From a checkpoint of a small mixture-of-experts model trained on Wikipedia: 263M tokens.
Below are experts of layer 8 (counted from 0) of a mixture-of-experts language model. Rows are named router (the router's row for the expert), up (a neuron's input weights, with its number), down (a neuron's output weights, with its number) and show model dimensions 128-255. Each number is 128 + 24 x the weight over its row's rms, rounded and kept within 0 to 255. Numbers have three digits each.
After each expert's rows: a language model's description of what the expert responds to; "gets" lists some tokens that make up at least twice as much of what it gets as of all text. This comes from a sample of Wikipedia text that the model never trained on. Tokens count by the router's weight.

# expert 6
router:144142102167113161111116099161092138150095114148123106115176122132140140134174105118099098138113086194129125124142122121112086128140148131132107113113159152120175165124118122124100110145122169178114144131153113167163088122167169087106148141123144098129140070104165092141159091177188119117097116149138141121087154111120128129084112094115114147110187136144118163131108119119148129164101
up0:118082125143077099112103103161151121143113169132130141138136153106125178140157128163104100069172188133114096135139093152152146120155148150149108113117166090116162143122122091119131113150132135091146145168119119148107139147111088130156100120139079115110093125087145090109100108097137133139163164131135133134129151125109126131107110150095109163102140142105129154152124165096131141152144
down0:178126102115192174167149150138108153081144167106145157140117107105134105141125177149150148082139124116129139128112125121118090140145117111134139126126116147160155086124106153087125111134105100157134104123114122113162118115119150138156094139130094140102153151123122112090116118133132135139138141093145165175118103134136165176119150152078086147114134085064134139149146105114126084136086
Common nouns and their plural -s after the, a or his, such as film, series, album, match, areas, building.
gets: "s", "\"", "ing", "ation", "ion", "ment"

# expert 10
router:104147119171129123153148161140141151136113161115131117127113120165147174135123133113136142152122094141156093131137100132070069156124156112142102097119146152125128113111133081099106153182144162174143128139108122145155105128142147108116118131145176117143137096092157157172156088144157145100105161115137117142126095132115111093123123108118127148117118149142132171154105131144179144106162
up0:145100114101123116103138116127143160187097124131110142138172104149119164128153123150155148133184126095153091135134140141115127148157141138142090119169161119170122118116142092144157098129095162149142109113177128129150134133101113112159109155127083092112081118131060117144133126130159101092129141116134122127163118123154102162096114107120096145152139186142149153135090137082139109156094
down0:106140133132146168092093130137116095143136096166153102137126136133139154103118145107104176139110107117078118161163156137160118153148120144153166117095132161132155150114163142134121118117141131117181127136120162097150135120127144138122153079114161129108144132107116167178131112166162119191152116154127169172115140129124109131197150119115107147129136127146145096129165110084097136132145
Final pieces of country, city, team and organization names, plus years, as in United States, New York Knicks, 2016, Kerala.
gets: ")", "s", " States", "\"", "a", " University"

# expert 4
router:162156140154128147147118133166113125135137056146108144108156123134149147120115123114144093128146106148112109103140104134165089135098183177154133109140115115100171115113118095172115110179151133141113149166122118140131122142149155144120095132147136155128153115141159139146129111130107140110149111102141170164118142126156118104065082101154157130128154118133098122119131161119154128103088
up0:138116187161079112124107129079118110186123131117105128158130122134097160116162087142158151106121136102105169079138119062102143117158106145090156121119099128129141119091130166114096140133124178133118148109141110122114139147108144132136093120160122165139157077148101125145122129155119157104173137143127140167138135115128133127126108167103134148177140136130074168117173145182141177125182
down0:099144118148107145099152094092090097116135165095159118141141101158159104174141110156142127135123085142169152085125133164143120129099092091147161121148124151135124122111157132109117122094117183148125086089108119140106147122072123102161142167142127136135138173151111099128141094113090121147129136150140102114135146150133108114129142096140149168128177125147096123127082144107137121101122
Past-tense verbs, participles and -ed/-ing endings after was, be, to or a subject, such as made, used, forbidden, published.
gets: "ed", "ing", "d", " as", " be", "ted"

# expert 7
router:164153115107116152151097115121140133105111111137141112184115111148125140141087162112138146148139127157157094105125110153133129114083121140080107122164133162090107152091192143106142100122149150138132122140141148155124106105152138075142086141143137130141116108148171126121143132115099158099109133117134128148079103119130115116118088137101112142125160105107130161154109160149081094124079
up0:105126165166104079149104141121102136125132131152123112093141150129151157137141085123116136136155108122147066132102098158121132141131094116100134097128122132141103118117131125136086130132183092139148142132151100144140108159103107086160107123100116167139140118157122092165139118123162158104127157105171115122130084096091128152167126144074169107182136172121124142135127138110101112116160
down0:080139159154156168113175126142141108121136132100135093161127149113102123119112126126150094130108118086119144099074098120146096131100122119151086148157122105160124127147102091115133107140128115155101109141129144061155162105152153142139105101170090136106147140149170127159140131100122124102095112136130097154140131140155152100115084098108125136103139115127118093094158141093144110159123
Prepositions after a verb or noun, introducing place, time or affiliation, such as of, in, with, from, at York.
gets: " of", " in", " for", " on", " by", " to"

# expert 5
router:164139131131130104116134154164127136156125122162159081138137102117145108152154110108161108095113103115154129107134131138121126131060116137139097092174172125095166095111119128128107087124133144110155160150105134124119102131108096158178105149171162158145137086065129146127139103156129097149161131132150115129140149130140127107112161152112120160188157126112150118121129151168146148151113
up17:135103127153145120161120154119131081088144119141142145096188124135097159075130093092158108162102099135122145138134135131137144130086107108143116120086124133070147162106151117109147117107085138096076183098116148144137124157119111165128117089153127112141143150092142170139166065152142142160141097112130166129136130120129085164135100145136132099122177138100140102135152126133122116091093
down17:171160118095115116130131112110114082179129118118153124138149165159140129149101127181158165116141147119135133114116142118120112132123078121084129128133110146108106146085116099139132135092111156120163097121163139114135134151115096137106115145163148107094101110136092122125175142140120089143118165117138159115100116084127161132146115163121126124161125087134114100101113132100162123127149
Periods, line breaks, heading = marks and table pipes ending units, plus clause-opening conjunctions like where, when, However, because.
gets: ".", "\n", "=", "\n\n", " |", "|"

# expert 11
router:115074120139129162166126129125138167136141152124124124133169085122154134155165116102153104114127094142129192112133145110135140127102143122146102127113148122111149152123146096147148156112105149141115139114167137158118102146103112120121143116186150113136108140157116102135093113092143149141166154107154115122114126100124118105106168148135124158095143125098125117066151144139127180142114
up0:158111140139137145107134125124101123130083127114131116133150147106104149136116131129135116103143160116144170112132114127092111165158126140140136138142136101097132123141111093115131108119115109144163106111157136149112116106110086140112146152144158124115120163118138089112160128130114126115103099133186148137170147123130117132132118169102110131140138140146112161078118138085173165137165
down0:102100095133118176159146126075169156127124122113123145144167147106154125117113134154106132183160100104096128116114115125094121134144142098081098139130135133168119108139097136106139121114113104117110154109104121096153124170164118124127174172151119135124141145120115107112134144147121174107100107136118141135118110132161103171173108085106145133142132145098107129124108116117124170095127
Opening parentheses before converted measurements, heading = signs, list hyphens, See, and cell pipes in infoboxes and tables.
gets: " (", "\n", "-", " =", " and", ":"

# expert 3
router:139131113100104133132152144144162133160109135170096130133133119193149107145158114095116128128114119142116156103138123175093127123120154136088100135118133120131099152162157129162134131096120111130098155123107136138133145137136094147112103082142124138137112144160153125128146116131208112110139081067147109148112125094119090108116151067098123099102110123141090118108128088107155131134117
up17:150119112145152089104134163119141061116120134096184132135105100119140137112143117137147148108087116120130176112146130130084191156097138091108140127155116080129147100089153124128151133166127165139106112134157186160112083142151122158116135127098144086146134138156097108125153129146186150113128141116127139102123129133126100154156156085119098111169143087121095129119098105142118135079140
down17:130156119142142112134110076134143165131107118143161135134173136131130105142110136201080125177160125133155104113113088107135159117141106149137093132117110130089101110093148164161107159114125148109099125189155142110134111204121152108187120145123121137118145125106117129133151157134114101168126153119161125110125146084127164115133129104144137134158133130117134101100121129107167139149103
Articles and possessive determiners starting noun phrases, such as the, a, his, its, plus possessive 's and the first piece of proper names.
gets: " the", " a", " The", "'", " an", " his"

# expert 12
router:142136132115145135119134122128150119107094151152153123142190080138120115132137110108123138078127082169102153067098101175086087141059129110081108099129131136136140146127091128120150090146149162155184122142120145145101142146147157153154078098168165121103100089129133126160125122127176135131107100099145148116119098141144110117102169122129105142089150143118127123073143142117150090141135
up0:084112142150136180112103113172098126147116077101139141158134072165170106109143117105118118106113164134123161107124105170127112112146119114147130149101132067132105106143176123125147102090160117113124162098123102146146163122101094094117109111087118141103154134144147128168116119098060120095158134115129084127127087103083114126143101128143154146120115147130124150138108119114167157118127
down0:110109110140140140118131171128123118157115129135108104160137121113122119147114128178141129094126152121143093137145082133124143122139102118123152167075125138139121128131151154151135125100134105137145138100136185102173130123163116066139120144134139153116146094156106136128128122186095099110128121071117123092147091123153138138149134140131109138139124165112103149152083111128129139141181
Commas, pipes, and, semicolons and dashes joining items in name lists, tables and date ranges, plus verbs like signed, named, became.
gets: ",", " |", " and", ";", "|", " was"

# expert 9
router:124107087156157092104118145140125168125097126091125108183137104135154139105118133097100122131110102152103091111123141150135137118137138134070114087127187137137105113130138099135153099156119153115134149131143142103127152143166121085165126150168164117131166114152134144173146124148114130152079143113168145114107105115152161128119127115120110163129123159127126136109069086170157184121159
up0:140164162127149113094079142103094120144111132181101116140151123116118162127144092136137126125154124112116129135105125107100115074110125107134106134115109134082109127117144146102109082091144148122171109126169106126157159121101142139128101069091101108155166109163122147149117098102124128099091140126171118153119116111094133135189079130127124183128118143093167165070105111154132127142137
down0:119138109108103140134135125133150118072121178094124107139119166134166100100145135154136153128153143116128134102159098172108131108134109085131120129132201143146116119150109105141123119127093123114138152110139142090175156138128120128117102093151055130088128162119160117172129075103127131113150092101121113133158123162139109108159087154133122145061148155136116124108155106136108165144173
Measurement units, symbols and separators inside numbers and tables, such as km, %, °, million, hyphens, commas and en dashes.
gets: "-", ",", "–", "%", ".", ")"

# expert 8
router:106181123129096131116119134144120111151151120166148129128168096118116161151161137131145150122127116136106107169145112133123119103105090139099136137129155119126145114125114118146171155158172150165127082115107159125152097125122107127156115085150113139131134137111128143108141113172139132111167153107152157137146147127146127101105118081102121133128157098156111157147127155150121118133108
up0:133124084115126120099127106127141106151147149110137106117116103124116098138152128140132152126134148106047145167092131155118111111183117133153140137129139150059136136151128143138149060121147108111158109122113117151145109101120136100120108134102073097136115120152124078135128109163125100141134173101150109133134133167112107081103066140118137124131122125106127121138129121143131134145109
down0:112109138135142151133142129157121143135113125140132140113179121115127142150144103147182136132111154113075090136114134110110172113142166164094167150119114119142137119146148148098120155116097157160075081098087152150122143158130132140112097113160162134115135127119124106114148153143125135142130167098142129138143132129175127093116135125093097138108142120109120115137108150109138137088075
The verbs was, is, were, are, and opening pieces of longer words, such as Chan-cell-or, Inc-orp-orated, Arch-bishop.
gets: " was", " is", " were", " are", "eg", " been"

# expert 13
router:094166115109148124171131170162070139149081119161122148146135114162145128137106095113124125096110093138128113121119144140181118141096163141084100109097154139129082176139133168151169154116051128146108130135089197102120101160156118119130136104129132124128128074145146175173155115117108138111135137130150094095145119076135115118141132121138090125144118107125133112108140148130114101144131
up0:154106139109121139127099133117132124167167159110146099144113109151110123141162173103105135144123164134114125146151069132153142142122136132131132097107129123112134122136124129125131149121154141120177145164169125104131151110137088117156091149122106073125151124156171097128131097139101137118147122132114133112122126154117141141131106081134137100166166146118128148117140151153094152146124
down0:147103113149088139147107134153108099139134127143110110138167110151152103097086113137139119172096121127143153102174103140132108143135118115097144100145116120121115130134166109107099098137121125156139130121113107105127129173067074084119158118164163147116116104147147154143137155147131137154099113098177121113130168127120125108135095112104142140115106089102134121128136119118070151152160
Numerals in tables, statistics and lists, such as 1, 5, 112, plus counting words like one, two, all, this, many.
gets: " 1", " 2", " 0", " 3", "1", "0"

# expert 1
router:111119129131128154141108133131126107128144127112159144132116106128118128175140129107132089180109137132175159146120151132127133123107093130134121158130087167113103140123121110157126164133073121135178146119108153161137163119147089114153101139151142131097121156089113144132138109123146097098076153178157150141115135112098111112140138105114109163092149100153111090117143129165120127091143
up0:119081118146133142101119190200093123149113125116107163108148131084142142135127096098131114119161151154110113137144090158121131129143155129136122132137110119134111112100130126080162102130138154151125104152135135139125128098094109076117123169109123064083163141120124122120114081083141125109149196107157096137132117141134142165125105129097112158130120125158091114153132128113101117158142
down0:126169084107144132147127140155146158151132117095118116145119158110116118092083145106166142148125098175149069099114123135120140094075094127142121136122145144128116160177122179163133126142120109157116165170142123153139139120117105076125153133151147162137145133142135139120127172133162151123128129091132074068116089103140124101098152163139118143143076103110143175115114148123089121117090
Pronoun subjects, relative pronouns and auxiliaries or adverbs before a verb, such as he, who, had, would, also, and infinitive to.
gets: " to", " he", " He", " had", " who", " which"